Weights of a small mixture-of-experts language model, trained from scratch on English Wikipedia.
Size: 13 layers, width 96, 8.01M parameters.
Below are experts of layer 2 (counted from 0) of a mixture-of-experts language model. Rows are named router (the router's row for the expert), gate (a neuron's input weights, with its number), up (a neuron's input weights, with its number) and show model dimensions 0-95. Each number is 128 + 32 x the weight over its row's rms, rounded and kept within 0 to 255. Numbers have three digits each.
After each expert's rows: a language model's description of what the expert responds to. This comes from a sample of Wikipedia text that the model never trained on.

# expert 17
router:146118122111127133100111182213137142063119152116117155101086182155134115112138140111128154102148136154184177153073203129187097071069123092128159176143119099104159099185128151130143082119182146154099169128125153145115157113142144145110068152124164136146087132121109162071131135131076195157
gate2:153058168135126053117156178138123097104121155168166122134104143154120101074130175081097128100117098142141127120111145121169150080120163189169111200096115151147096153143135115067153065106143125202104066173106130084153123110161105170131103122149078135160124118111087133140146159170083161093
up2:115142148154102129139113112110087071205139100119168151095098085129108099121178120161170198101101119109130114099097178178104198086127159148059143112089187099110165182143071105141120124076128123142113130087120090166081140129124157126098168113093117193156126123126146117170079146135158078132
gate3:169154199091160158130148092096157084131132155154171085116151103132201116130097108084101139119132148127173151094084106114162081136113142147112038119092161150076175145155133067154111108095130162164076129087074085164141162207121131127138113142148107106117125099113187089106121146139141157159
up3:098161130136155173183082111124112130185127048128088120163154083228111142115144130182162079121101102112092095132080134137176156163057082134148127092124135105157168150132164160115119129139073106147152125095084095168101092116142158152117159128080110100113135113193164095106092100125103147131
gate4:157119050112177107162135192162109124122164135141128101096092131112165089097103183104170103189105121180130111103113117108098157098131136116147128140095064123175153134164133136136062112144127113127083095096140064149090120149106166175102125169128158036111127187100114104142162122108126202116
up4:169106085122123150157129160139135150139156175180163128103125170182176152100134095147095129123143109186090044166144171100127099129138080121160109124077079126151109144136118170162108149192126202069162099109079123104171115160149094144121109147171079136085159127167061169123104158109141141127
gate5:123102109133157133171114161181070095178148160107122116171104148143108142155153140113137076180173062152089112165156170084145142132125182121165151091134142098100135148110137153152140129109132065092149193185100133156120066157101154145108056080095177140193167138072171119122119138106141138118
up5:187109107189065146190148133103157140126174101187078132133078078149137166069118119125115106120072151125105137153136157142177097105105057112082086173135113176065131088155089106155132106134120080116131155145126138177139105089102160143069136110125175136137080130169130100156113081106114098140
gate6:189040076119152107138105169128109193139140111136196086103165197146127145094117185107185148164165156123143195112122138158147160102111134107116171175134118104162130111139090162139157086120103114085165094171113133171127150104099154135131107085119098145136150087152109187110140145171138193125
up6:140087110130123132175096152079095141062125154150156099150120125184088086172127130187154155176104134151192124078072071158085114142082093058128114172158141093137199157135142133175144096169158130142163132122151147139106158141174126128053143158109164143172130161109161145130145087105125159121
gate7:110163158127146141164058132098095161122154107161185113163065096104125108149130125118175125089102108122152155172149180072140131141142159151134129196048077163142133130100089143160118048144132069136125117100178136097122102104088072112178088119086112132092130154173114117108111128142099190104
up7:090136152154175209100119076079118099030110105132129144123149089112151120144094116119158162111117116201109096097166128155147109098160118118144108083151153095114136148115171073106136186142133138095160129140130161131056198147110106184091105127151095140154118184101188100096119084097139134118
gate8:145095077068122095110102113174149194152105145148128157098111158160141130171144182114160091135175173161154153110168168146154088065133134090154104139160122139152187165166135074100122119083106061082104138196097140108147104117113089165134116127111157112108121113159096095161049160157117145095
up8:111107149193081152206133077148121117138139118153166127096117143151153122128166148192089121099138119157084120138124178095134107121107136194164092099158130187133078135179090154153124106126109144130091121118144189093113153126123094147220133095145094157200132134100102190079163118165144125086
gate9:117113125086183172090115125132092120080141155107101101107124164142164057127087156128116163098183092115101167141154081111150150091105095120111108140097109085075151148178096108187111164114099143103127104186139116148089098116089195129151094077140051096126101213126082138132128093096139111129
up9:119117132137160174096167127096062102163093140114132133085046131095128111189076119075194097123105196154080134097101124166148108165121134168087166117187090104102180137134160081127168114150109086105132132072115136134106128135140104133099129151112154140185185075105131139096170144123172098139
gate10:142162158129157086095129205126118060130121089147121136119100128120113142102163114117133098125163143148090138154064152120131139092157078066172161146112142078127085103156114104171121060068163083099082153160107115115182138079127124190158091175146147097126108108141090173156088091115187151099
up10:096201114116143145095091153117104092121071117063146084108183038090124101126072105126120111159143107100111081164095137104142183164155133111144150120152148072121130154095090105142109163147111166153132132141175129098084127220085120138101134125175102118151107116082145137139175093103156126068
gate11:142143140135119066072130200153134119131137149121186134076153120144148156147159113081088122129173147151157210150147153104134152098064080127139184157130147102116109118130186086126159025132149111146114137084089085150118133163157119131114134132165130130159093128109152049176099127132148090177
up11:135118133140137081076150140075102146093097160130164169103141127118149141143135122094111193123099133138139111149115162140203164081165124152108181127102087157153112146165106098128141079118085110176150155144073115176146112132151172172118159059130058134073096111134056113046100162115156138106
gate12:081161163114141141123122119115083141132088109083152093137119102105120137124085063098150143102151115187102193177087132094096075100124169114125131145125094084092155133186127218097131144113093133165116144138150125125085132098108148145148084093142148070136144147142119161069115147191063198169
up12:119147132111095129117149147076073118123149194123113094106121103113105065121108110134085106064107088101141124125134085134136140083122145199115163133138181145078122107114078118123104159136130126133133115083050179164153156131110200165050189112123117091201143119133185169140116134165144151152
Description: Middle and final syllables of foreign place and personal names, plus words like States, City, John, such as us in Jerusalem, ve in Terre-Neuve, ai in Desai.

# expert 11
router:131130133175118175142101130168115109131075206127155117134096175170113129152159135052084092071162138125150113156111132134127143181080072086064143078101152117096109097102169169074187128081154079134081118144141140169157113122120079149097134150117117143191136178142126177109121117158160128132
gate6:077102101155132019100157177147138098070119146133153084109144113134098092167186157091123129132144161136122209162100122115124161144122130128145091111146095120114073096124156112158144122150110146172152113134200182125132116190137134134104103178149130109163104193134086132159068143076107126171
up6:080120147055131114144153093092086085170092142148145128133116099085175197164197139112150112103109150123126121110136138157165121213123142095108130120119101135138093135126152126168086135130051072133099148126138146158114140120179217188141105166106136061093162097096113105168144154116114164135
gate7:128099126120134162113119137122132100122081156123142097096109128128184171113119092063076092130080099093157125117113094136117123129165105129066161118115154024139142165087166160180137123098167113124122090091156080166148103092145074122132144124101119155162107119112051143153116200137154080206
up7:131108134076078057142159088106131187116082167161085153119122129128167126109112204152091184131094116136169128108179118174115177146129088118129092110139121107102111112198112183131159153173083121136156096115135128160188151100114083087161107091144115116183100156152136100127186073147156163144
gate8:178089143125103155083128101146132098093123143115124083136066143114076110126111066160065152113106182163101116115151166178160117098062110170076163155140153145129133068089201145113156125088131065102135132135128148115113124130152127176082116127142152112134114097111121113068076128126100035150
up8:131069145082096123104068157109170168136074104121084107174161096088118140117097070103150080095172115155125120162154121102121173141134134153117128092088118122138140147126034085138186117122106123158143111131103130100091101177228139184170124170132116113091108133142141155125163140105059132108
gate9:169177129099096157102177098095120108099092160145133143138119178108108088132120128073114148157133109177106175145114138156097087115144065163141146161084075140100148084058138183128121162074149110097138131133139141133138075113127083114170083131101215066090130130188127084124076144131113148087
up9:113059115095133119136121117109147126109125146144161116189166138114171100118151162171114149114091106109142143116065151106179077091157133149123128099149172194145115107106156120185131100181079162104154104144101128096187174099158047104203135157138115128114128156111126098116137148150039094074
gate10:076164145143066135164130152131107158085108114153182107135091088114121129180151141103072079089070084136184100098099109146113179121133112146130113133162064133129122147084107105103134107108123136099086088149104179105125071185100101142118134163162096117155107137162129186108115180169084135214
up10:091121114111134125133194086151080120119116094114148093119157152151181109141145117150087154070096128074116084187073062145109092073080044127101109116108152126079135187130097139137140134188163098125120152160142119109207122167181172105137105123111139150119146135111083111154108151073107132154
gate11:162130125177103140114134109109125154130135186103189202159148117187151122096112116143047142145119103130176141131108136154191100162107105109055060050076132154134108127093148138119072129137123114132094097098137128099174116091074097142143103143131131129169139130105104091099105113121052139067
up11:069131089114141097172126094108092119088147134066107129140112146099148147159172125118216136144081137183069153132079164115135136086093170142136181103130093138117116126071127159142114119112080143080114164085183109122214129112158122080125151128130135167093140137083114126146139085183154124059
gate12:172165116159154123082104174098088079155112193114118152118181155125124086126168191076116073087083103103132120085175079184134092093147124116140138094090140131102157133073143129067114102109131060110184145128144165090159124130155167178095134176114099128150111137088130134124137142117068173127
up12:125081122094086120099173070165122182163181111081140144158104120116164169102116064143078112135154127133145121123089136099169071153161094160079144151137145177153111131174135089102142146142096120127115135138143137121122144044117110134108147115151166150137154185185120235159175120180145130109
gate13:122204144174166149182120160171160120134101134144123151174162124192136126109099160101106140052133121145082101128132130100134058116103129156080161112156176102090136096100158097080145063146181121130136133101103111192187126130191141089173137144106079125144147186150121142091103150161101147126
up13:131148119135174166148165191153126154090143077099085104115063115144160085106097192118151062140134127128083152094107134090054134133157126126129104101118190068098180099154073136138147135095071155149097155154162137153177112071094078135138132188154139136117183164144110127121122111148125173127
gate14:198103149158116138159142158085141112121075151110113070169108084230100124129080123114080130085114129124162111084130124124128121185098085159124051164148131168149078110094132153053146141155149088152090144133096142140171164114135113096094121164169169112090154136101085130108137128154107180149
up14:078147132116100118180109125171120124118131153139115124100186174097166097124147050174123119170051173154084150139129086078155124063161124135109124120140116102094107110127120121150156151100143093116098099078079168040137143194149094095135116180112114134101152122125077112153086098091187116134
gate15:103108119149083156140123067151096167154096129148137087072090203112117142122178146095148144144067133119184091141115131127104097148047084174123115106113098126103120116142157105137107111194120137109111129080171065202178183088159113083164130124137144142199094122126125148163157133162107137139
up15:160139117082077094058109113188115112114108135113136163115157126108107101115085170130172122162223103164102168108157129114101137102137126171176164126177107112148109119123127093146186088113103138149152049174125146160162151152122132163111128194140164122105079195105173130132140106174164082105
gate16:089192208133061175145094077123112113079092165118136141156147136072178180117141117091142154091102164151163175072145118155114181130110106128150160106149110073196155104114130043146160127124125156162111102094096117134165107151127130068170143119153128111181139123099151154130125109123145136167
up16:102168179122159145165160053100131152142147120111106136083154097142110191153124169116153179080182172107171088157147181124172132155100154138102077154127187075087148140078138139174114166150114143127148165139167104146117062155175120168149083144138141131090146146089161149109134127158111124200
Description: Sentence-opening pronouns and articles like He, The, They, an, plus word-internal pieces, especially he in superhero, Prophet, Southend.

# expert 22
router:183102139135149131082093112097147116098087135141173101105087131097137105128204102116153108078193084108148168111123140182193154123151059109058158100103156074121123157162152131125187146085175096113123100107160075137101150183104124121078107141133165126113136090145089169113124112177136089130
gate0:136080091138106160172090137138129128115107162173177109136154100111118089083166139149053087088173070160136058099158145146076090187145136119109140101115152125122111156168126147116143110141109157100105143062141079069118117220165195125178153133138152108111110111127151167093124163155138140105
up0:135115093153053153115119122119097112149100153112118152083131147118163128151118164234145153144087101154126114144090104111119117158169114049136068082069083157137133171133096101171113151136120149160098090135091123126093154145114158109066127124192121181135142154089156142163158167150072111183
gate1:164094111138147183106142139139112136097114104136149088112145082090069096105127083093149159071142102126145126085174110096149122074105114157135118180103109150158122160136139123167197160149138091103120142155139096173123142160141121153112058140170075090123131112187099149140159096122180234070
up1:089098161149095146107105170108159145083174105090124101074059090159128112096123087079050110115097159114155092133111112143165061164122098125121101130141090157087136138153152065126154151122114141128128113112187142164087121176121171077097150133174173122131115108119157124151108195155134097208
gate2:112139183101162145160181124144107102091164087116071068164115142157106103131064153130143107157120085062168081113098145088126129227178120088093096120178097126106158158116122079126196141119133072115096158100156119121187082156099130156106080139112128121159116143176150139132121123145107146144
up2:109107105103114163105114136104125143141113184092103090120145076074110101192143153124151165149210160121101155124126142104154103128071111128183085120143147145139090078127096141169125088171157128108137156133192169195158128171100126102119173125123177085125097214134166123094053099109131111130
gate3:176113175126096122066081144086088155107092088136149153102158113156161222094105135137144147110109127084196164112134146134174085135108039141127092092108094149107099140116102152173128109139117092132098164131191150134084121151124167107056069139179117113106092105104130148152129134142094119164
up3:133112160201084167193100144069151123176131189119127119131153114109108121126107151156145095144054074142122138146169104136117064166115134095143141179132166145100086130131080155183065094100125128109123107106108164116107171116094203145155164125123164134077126124141153159087139195114118166170
gate4:195121168121140167099139121141127149156076205095149162105151174079077137116092161175114120158155090110093168084183139117128122117156120098098107088151169154096092141167101157103119130107139110135099029113137140171136123069168135124119130145170134147154112167121146169109071152178081071128
up4:217151143099160120139130128088098188097119087114116154093119128137119129091212122120136162105119225139170114136134130175122138167126147147144187133122099126140169116207117149114107102184117134106158121143104109155108098096151162168058076132114070135151124099124117121130181132202126131088
gate5:062099117123103135126116144119131104134057103112186089120112097113144119121149165134135104076180129127175159143137151134174114095101092075150112094139130113123075111106156058140190109153174126114099150164114079158164138171180110180075105141100093123141159107191118134146071092038133119129
up5:160108068096137127098124115174132100071110179145198095186151141137113118141115098146097141119118146127151122115141067156141154146101129044129105118140187171149094136114121093167145112097169126138136152141142129107111203119190081144114138096105194099177093151153169150206115154156121066149
gate6:124089168148087093109166122131112089045142100101131075132103125147108096150157174116102159078181191167127113131129094133143144119084069143100119146165103089174160113161208120155116079152185114114110122151162120144181083118063117092160160155123095145108085097078080169143122120131140111127
up6:098154098106080110192152108161109153134181164124128150182153165113131148119216118085138160104136120108128090093099116144105106070127063095143139128155174159120120122091129116047147143144111136147116128153151121111166163150073113153148141132159125145082047148114104056166065172108112173135
gate7:186122187087099101082174097120140105137112112204130157114141124113110147115151129079134091091207132106157105138112149135175076171141109157058194206093147124146107091116108118143161102109101128120096137112141155179100092098034152116122066160119106100138125130117136140119079106136148146135
up7:145076135138105146084181199139087105125101229123125179069128093096149132105061152128103143124068126154087134102159139137181112196105142116166087126157098096150137149112128164102162109146169126092157136113135193098133136101160101110108126080159105185120171109094140082126121156112162115100
gate8:167130252141152124174111069135112159150093175173173091180140133099145200136129079080098126100118154121101105140154122127220097154168087091107190168113179082136123139155151110165141096114097089095143119155130132110116127169155124119129125091131121104157123132136138126092098116083134118116
up8:146088164152149119065091124083120163118085137160110059140115103115121130058096153130192162113116119090155117126191113106170174138094074129083188165094164100084152083172146132158138124088159137143129170092152116145084155113138139066170130092116101114143151125117108107048118106172161110103
gate9:098109093138138127072078161121155165117066105150141143138148143111135132180121091146127077121162173140112155108106127186129067091163122150147131095118030148189140140134133109097098171117118070142076120076130137128145224160088051128127083098176151115126102171118123130112129090121112117143
up9:128124144083117054120092104077121160115105108087167110132112170124140142111133128084100117120102191122155158086087152144147102088121114167102107122145103122113179147177135055123058116135106112175052183147089147090098186151166078105158106114104180188090111125106099085119168128101106106115
gate10:161114153121115057099105124108134084125140119183140134130131125202180094173140122125151118125134124169151104118075125119150079180122093122080157155077095142064091154136099137147120091177185176189119211122102117076075163112123087156121114113160106119086143116123067117098141138144097133180
up10:114105078126051091070122117117153087091108064164165146058154110157139126116177093129111139080168130137191156119092139137144111123204181086172084143148159119112097104091178094165094104141105119181134112179122115111104102084136166080161091164138173157117106136103147125105111097128120152106
Description: Pieces early in technical or rarer words and capitalized starts like In, A, Pro, such as di-ag-nose, Ge-ograp-her, T-rop-hy.

# expert 0
router:134120117097160183133084138168154129128155132137162130098137194157207125150140095145133121152086051141168173080140147148107137159115088103133110124142123145111162121101118195096109080119180137222110108164139103128148122161082161099085058149154169108106103145172113119165135105144067178137
gate2:081093213139120153081173160131179154133123126144125121139117175102121207150088136135172135101125088077147111079107131128094143146106172140153128167112161130100141104132207151158104165066135131124092091126076126141169124192109149091099124167190083146098108101159086194134126105110129145157
up2:076113147138184115100137090086168150160067119200132118135142119144114187151065144103147095121067098201139116136188134140099106132098143161128135131100112146151090187117098149102135163094142146088145146114143088106130144145151114085064160186118125084090074119154059116094117144084156168118
gate3:124100152119078207123142137146171154112082072158160108181124157132167153090174123104172128163140123117185113160142169126132130173125163116123119118148133121148106170129100087167123121156155095151117126122183121144152067110116050138151119148110167213154132113170057122140106099040099114101
up3:136154128128085062102140093131075135095149157101061125112132146128039163162121156113121090102151084094116093162146112074178127106142144167140121086152108153163148090192143104154170152153103149088085099143130107135135126157138108091186154103164146045136155104138196181093120110109098143162
gate4:202153144127129086131124087178106140166106123105169162130173175125207113174104123120152101130087068113163130115135137119157144155086151121175113133141105092137121136115086089128102131077130150160104095118148168165117101181103213078094133146156169086071070151077115115141080177122110156144
up4:120135096097097101150150132172143151166089171105151109115086102132174148177187137079152162132200160117157183122101155164087126106129129170158091078117126093171157131186130133132154072147105098142168224088101103083094157171103118123086147139153065132149099104175130122157118148098152130114
gate5:139079130088096118118118127175161131125090155133151082150153181138107166154092126149056126163167105091141122090100073178119133124106137207180138182106115127140098127116190136088159145095142129131210125100111098076162160136071123149115120139168163115117088151116105122135069065115153167076
up5:150076121112182096121108167153168126146117103133108104114130171099114113113155126131057170142073128143113128088167109098117099094129121106128065104096111098231128101095156146133150095141154180176158090142141109162068127149104080122178109101159168081100091143123082056137104092142173147163
gate6:144110128100103107156171098117049080105115144136138181127203176166120144105145183153158076077061135089125124106147127165085113113095105156210081148106148137137158142116151156046127146098104145123107114132170144182132145129148131124113113156115156118103121116151122110105115171223092144163
up6:146110099111042170108112112164126134185096125081132124139164139149156120145192056153131164110184110066167131119135114120141053128079105180144118121109102081114140081117114153155102203149128121129109085085103124114129123161160161035136135125121120125136103139205117087158127132148096141143
gate7:132131135141131136108147116167140088114157087127110144129106175103102116099140166137150133067118162152154173162171093099077153128137132097155114092058152216081168150132156127160147161146108142189115113124183156161144191183153092142047094102105179077111110114112154134093154092181160127106
up7:102086126073127095114100130050126086176088125125106122115162086134106129123123092112129193091145060146081174157101086121108132103135092089197085125117149104123107155119195129151112120099136125151166139129064162136119119103123169157115191151159106134079107153086060115161196124115077135131
gate8:103101175060143162100138133096163147122129151158174106157143147162166154169055133132125134108131064090160167109167125038150123161111147128135117095119113108176191095165069110131040145114109145170088094097140146090097114144128130148108111100125151053121107109143135102176094115084097138120
up8:129140194134049121078130143103127108106121119103115136117134077085112140066180126152176122121059128114076104102118110155103137127131121130108128083133115108116145128090210108137126109123121155033105152155139096195147155126183144170137128100032112145099144121127156058105122133083109105145
gate9:089167135164173065096092096098154128139117123109068174102113091157135133142195086109118105152106108095166108158148161146145170131201123072163102108180129193120103120145098133106073129119142102134081149149127109164166154160119137077139173166121098135151129152137097152125092091119075221151
up9:147198099197153113068151121066146157163112168134148115164117106117101189158109139077060160077107092129193106164177088145123122070135108115142116097156149094166101120107122152125147124125100161085127085136153081068129123152099117103131123139126096119111092103124112097086104193149177124073
gate10:152101123098144129149143133087237122124119154178149104083140126177187150131120124159154097118155145146172183099117079155134178123159068101143131132119098161088121093114085134111141140105160081220105140138058146102083149160085121132088091141138110173107072134108134138130119125144149185172
up10:096140093103163122079135112109160115125123156173161123130097179157194115153089188104124163168167125165116133093122108116102187126120118095131087086141192151112148097119114129115097166097163092217127112068158127139123187155126102097124132126116147112169109187126045053157135103164142114146
gate11:142124071182101138132130139176155083126083152114161134159178132167162122130162144126114111109103147198167188108044166102168094144088110098161092111155129160146134118163130138102152112188170149214079108113101111115149094147129090086112130129137112126162097108149122112148101151126034176128
up11:112085122086100106116106097123118109157123183146117118133117207130093163081101107126150084111116111124114130148078059157212107077081111164079096080117081129153126111086115138193117086134155107145077124099113160126154120116138150129108198142155138123198192159158188133131133155089143143145
gate12:099161085141118116100120130174142155101108126092118107121099144148119142141078187138088142101111135096161123128164135075175128189119132132200081074122114094098138117106182122119148113131102126152144139051101111120110047101141103118137094153126171133118108192174060091076151068153145165195
up12:170103120054145146164155160104126129133121086161111108146166149197151130103100132165102130112102102126149078132084046161146127157095126171163181146147102132064135123149218125105069121139106093183127192127093137138086110129124150130117102106090110172168155155129171128094121098125116146202
Description: Final pieces of names and words, often before a comma, bar or bracket in lists and tables, such as Noth-ing, Ner-ys, sem-i.

# expert 10
router:107112211140168110121107124158107132115108191092158145046107142171145069141135112131130069090113093196129134130168160123142127060122128094129111072068100125117161154144122110112136128100146076153103124197121154189143146172132125071115139174136157154140114206157100135088118106132096130108
gate2:097176176182112185203176140087110177082101144140059164100096151094108138124139108183137060141139109078130099107106144168094107146130072099100123087111163140133184101112118170069122125108178088139142119140115115127171183122176142131095136126096090128113111106128089126133071162116087100121
up2:084167117148103100171093092142159181160156154111143098104178136139185129149121164137124111107103122180103075153065152145122123129133100117094181080169096153145162067119110155079104146142134109127103121117114180080173092147119108157150205116104076119149099085181176162158108161158063105125
gate3:127170163093110102103188105148172106128131191135147121133125117164121152163123073132024165134134109147145107113154151146148120183096093158109092123118202104137162119082082132128170080101144162139138158185074184174136060136108152152110139127165109142135137080111144131140140065164118074135
up3:105104172103104091126164079119127133126166082087135125107114137145136105111069118114169149174088106030134180142159139091146104086149134085134145154045118198120104155138133107067142101070061174071114103156114162149154103120138091129165095171142123109133081146129147096100119119093125159152
gate4:142107163112133145133149123147116187148086167195159139156122126123081125111132103127095121085111090213174085181091146203137081148114130118146158113156192126107081126080103108132129103134111082154149181163162165138108084116134127134130080139104215149156153157070124168087097147084125122107
up4:095179107087187125134102109074104113155140132106122108132105148123140102087144128107178073087140135107143096127124137142146122143119180122131103118167141137122220074168099132106159136161133123081070189177142135114138229110148189086123110095141102158128141048158115158153162132110107071117
gate5:107149120127144126167084160078054134092107115135120120164169098170146121108101111156129133085124076117148085110098061135135106114121096136123124138118150106178129148114093157079090134112113131162104154146182173184190131131188095125105081081050107114143168169172070115133150195103146183114
up5:121101083146133152107114081126136090169188193136094135135113116108118113170146066155123149132126207134115072165129131153094075145139068094054163126067118190152116092087099109098119156128142145145085110168139077112143110142115155146049126108164078113113111098124106068092165133114105106136
gate6:131084199088070131193128143128089193182118163144148197165130157094059193130157130075078085161161094135106112104142112125149148149089198151155119094171062140115160122141118156116114143102162135130097109132160144152108155146101103127132092145156168138142155166177118103097153132098134098151
up6:110142158103103150135158168147115138110164052089097140099118136135180110152143106080066103106152092087151144110100056127116181100114115134110156130098112100165104110062169174147142124103091183152159105102087169129111110160145187138134146044131195087076128102122153162156152124111174135166
gate7:129120066135147199199064119070133111106182160166145116136142118133136134130167137119104065122139122120113110068143128134131172180100209120076116117149143197191154149115098120162133103145147111110128121102121105117116173116131136130114086122154139207096141206078107160122133146086081136127
up7:145161127116116145108119143164136141231123113114089125134093138144176108148146121101093193118144167126089100180167115115129157131080110190128131140152141133135166101159197134140125123140103112166142076085121186178089156105131162116095145083142114112083173068111111209121110079188091150152
gate8:123149109111138138071135138143142137097101146126117111116105120153079066090136044061121099126102173124091165097102069132143092037161069109093139116072132108114084138107155035065128149117137121139088099157131161101114145132163131057113127168125144144119150134158101143119160180152102121131
up8:109130179116097158074171124138152168134129102127113127114132103127143163167111155172136167134097115086122141145122109129127151102121101221127166095135151168110154084091073120096115125177134096115077085114119098177165111064072066132076159092147166126101100125104126098120098064081129188195
gate9:128119182096137125125082118099093138172143212157088122104114150134120181119103157168105143118171096156144127058139089136132179107133050107136129149097100094092124195081136111093119087166156129137137122106165109103145150174169113113109175131174139112038135121116092087085079074114103132104
up9:104102094100148095130102087173114120090157100137131087073110127087133196179124090128169107149175072150158111142119141126122107123169071145104087145148185187108108110197126188149090180131162124141158107102160135085107207119116170165086105124113148105094057130130094128117127156159131085117
gate10:130056129157152124123129112103135140113105150085121124146136150149080091090194116159075128163106118094175108103094121139134152169160126120156049134076119115151109091125189130170149153078160097165135140135162121136183134090154070092037177142105125097079134094195147130120091111158169127145
up10:141076167153123163147102091116149094099142068113079154095068072110106098186131074094160075136049153152170094149120082151146070144148106139119129091140058111159145099098082114082120123117124100106164135136110129155122110154094208128078148097117111160177113146125135165095090111160117120135
gate11:156091143088177187143109110184142101092108138100113136129132102100131096140100081135107120171093147183185148178140113103086143123111124104071087083177133123094135085126087118130117115147171170128091081159127115131137127127154048106097187118155132155121139143097111161177126076100204200089
up11:160164136098130146150188109175114092172114074171095173157116168154143115178131116110141093188133173126121118093184153103126172099211102095145170102136138133118108154150168112133090147098095121148149155099163160159141136100114181075087041106130097128118127152135149067099111139086103133189
gate12:185113130087163116109132115121132160152097105140136109173102150083147057145103067159116130133105092125138096125115115138156116044140128126182092090146126112155128120143073140128158150161130113119188156179085118118166146188153120184139142209121147096086165133142146144146100044157118201164
up12:073129140157123199150176121087142047122120076099103101109172075160119054111095141102091150117119185148091117062143146148147116164055151156147168113128105135128140156139144124108112138134119119148138109038089149116154105120135154191158112117137076141125135145084081130164171141155164096152
Description: Prepositions, conjunctions and auxiliaries like to, that, which, had in running prose, and verb or noun endings like influ-ences, ref-used.

# expert 20
router:104153151072128177125093135186182126098131168117128137024137173245135131082121110135124101098142082177148131130151142100141099128066076095101130150071098114119163145147109132133140080125125138109102108142176141137166176110121158093117075155147151132101095134175087138127146133115087159112
gate0:133170162065105142146164145159108055104143128126114100101099139108170114110154128035146119085213123152139073174061115074084122094129154134104135140125157078099078111145150114162090136088082110132148162127169116153140127101096138158150102165153152100110102145070142130082119193102105141149
up0:123112078098138144128125129087116123078107080176084176091078099142089025165129095061124115117128142101147188129116056139124090112100096113086161094137160124082129150155122104089189074138127116081101144130145139139142139121122170151144076167179142137140098128135098124154184138127106160067
gate1:102162099106088146116134093109136119151138199083157117135106136104142119100144112122097132105171170111128074113095117149159189107171109137131068073112132073146141143156114157062116119164122134114143126159160148205078149126054136177143100185139128156132134197114129132119139065066165101063
up1:122083133078070092101131113061142176121172110182142078126089116152143180185128145089114132121230097139167134142117123146143106155097080198133145076154096179115114153148099152128077104131154167145155149098145094112145083098182118132103101110120143168116101162142143127156140068085157126142
gate2:007096102106148123142039089144099126128122152107143143185139122133115157114107136094173134129156178149130121168108125172148165115169126109092120155122139159116141120128112114111144176168009123178180126112106145096115110136128113090092094111124160176115148129098112107115131174192150168132
up2:118098130090104132115088163186106069127170125118172084134106124141112194111086134118145154173151067090143093158143143158119114096141136091134124189053127085115108050092183097121190126098115125117152134148139105146171190108120090093128099109165126141144137106106146080134100100144165214124
gate3:165096202121145089094099097132155141123124178119103076107149147148097146132125101050103110059177122125102133085096113078100155118188102069128131099100123134144151197190134106110154113084176125095095124123117150156099202134132134105148090171055156103148124121101123149107181126124156159151
up3:086167140124142132138104139130114108179179092113127175101128109125091202113106116158171103141074103195109149134151184090139156135122102116148128120150154090186116141032146130180142122157125105152099148117112135150124085115137075150086152113171095107114082080167072111163129100202175175137
gate4:145155153056112113114098126164117077131159168187193149115103087133132140150106163138087093097121081150122101097146140171102154042135042172123064119158125159185100164142121167123127157125120178130093172150187113139115149151117142119128102145099172132150193115130114152126090193150132108139
up4:132023128105116098132132166098154115099137098135120121138093217099068134120118110167149160081117157111108090136148084139167122096090138150076087128107107124147082087107175111112135129124159143178158161163177112189179158166114146111187131093118117081129142164144148095059138111168115164106
gate5:174120228128120194159123113123155137076144102142107106152125133120177133117126142172113162104098086115103101148163122197123108135114116164138170172088182069152149140055177155130148087158151204148096102150145151144124147131091161118090148101161109162100123096117092190153152160103089126103
up5:083124130135176093162156141115120085101086109127121139089154089121092066107140161085098123108109184217102154120109134101098154113169089136096148138147141138100119136129161135071110092144146107099138172124134098122058077183134079152133174078125143149164153124131173132112167130096172143024
gate6:167121111211127125076119163136149094130172180113123138129093151164106137109111179162192097120100137133147058116130150117110102120159103147110131168113100112144172081141132193130141125133136136117153132089098141124188126094115130135153136117133167106079122207130145086094094080067165208201
up6:141168091164086105123116153142061134135116127063052078111124129121157134120115112149124089047139146122070100137126082062170116153085138106132069164159086125116121127148086176102113121148137158139126154106146103209149086162118141125081186123070130170135152142127122179135108136145145187164
gate7:147163169145123141162146110130164111099139098134151136138095168195123100123114127163082131110167120172139133155118154169123129095169077138128098146128158079037095126116117096116104124094075145066156057162103077097178138126087153147117091179132074075157179113114155142102150073153159168083
up7:145036180112123111152126152131145166193090101150122182085134140110088102085120103122113165170142167109173155151092136083165155180131141129159164151109163129091090100132148126135125180100147089071118089115106114106113070108154163120134160145172056184103122178180116131137139129154128057128
gate8:098115114092135174152165117147115144063188175067147163091122125100133086091155048167137124139099114143161089139124109117154058099150139077109148119142154117121162147097116131185144044151179125135128085176132153167121191186088144121131130088155134129063148081121127119180122160124127120138
up8:153163099121174180152121066128122159139091178083143156105126114102179181102088088131080108193071122102083146113160131167184100100092152149123095139134102169124172104096131096116153055118150170132190172147123113132101094132115168089132177134106115097122195102104084110142156082096135132124
gate9:106155115103151163117082143231146112154151076104202175109197134128111091149125122113154072097185102082038119184129115118063131127135177158121093124120119124146154114102158148114161152126131099145087131159105119109163116097124150115139128150060144164092154175146155166121171096112141110142
up9:105105147138150121110148136071098112113113115150095120173082161144157103098123114127137129142133134108156151152157152122157123097147192191137135118155130113178117068142115175120063096125105108132104124104147058098080128127034123084184115077117164139148141078089197183157188073166149151136
gate10:088123223133153129095078074150117134167148126110148116106146142126152205155104114105093083144117091158156113123160115148140104145120134117127130098126115159158147148125177171134084088170110155103133126145156157137165161151081163058114135168155154133097086229127119103163167119116121059197
up10:103098134148109148114147068119134118144163117161108146107157132040136146147132157147107133154134112163117127139149186172106122153121106118127204093166081103151168054085119054143147175101137156121070155110127161107129136096152053149138116133171128171165122101102223107135143087087103108164
Description: Closing pieces of words in institution and place names before a comma or of, such as Liter-ature, mathemat-ics, Academy, Baltim-ore.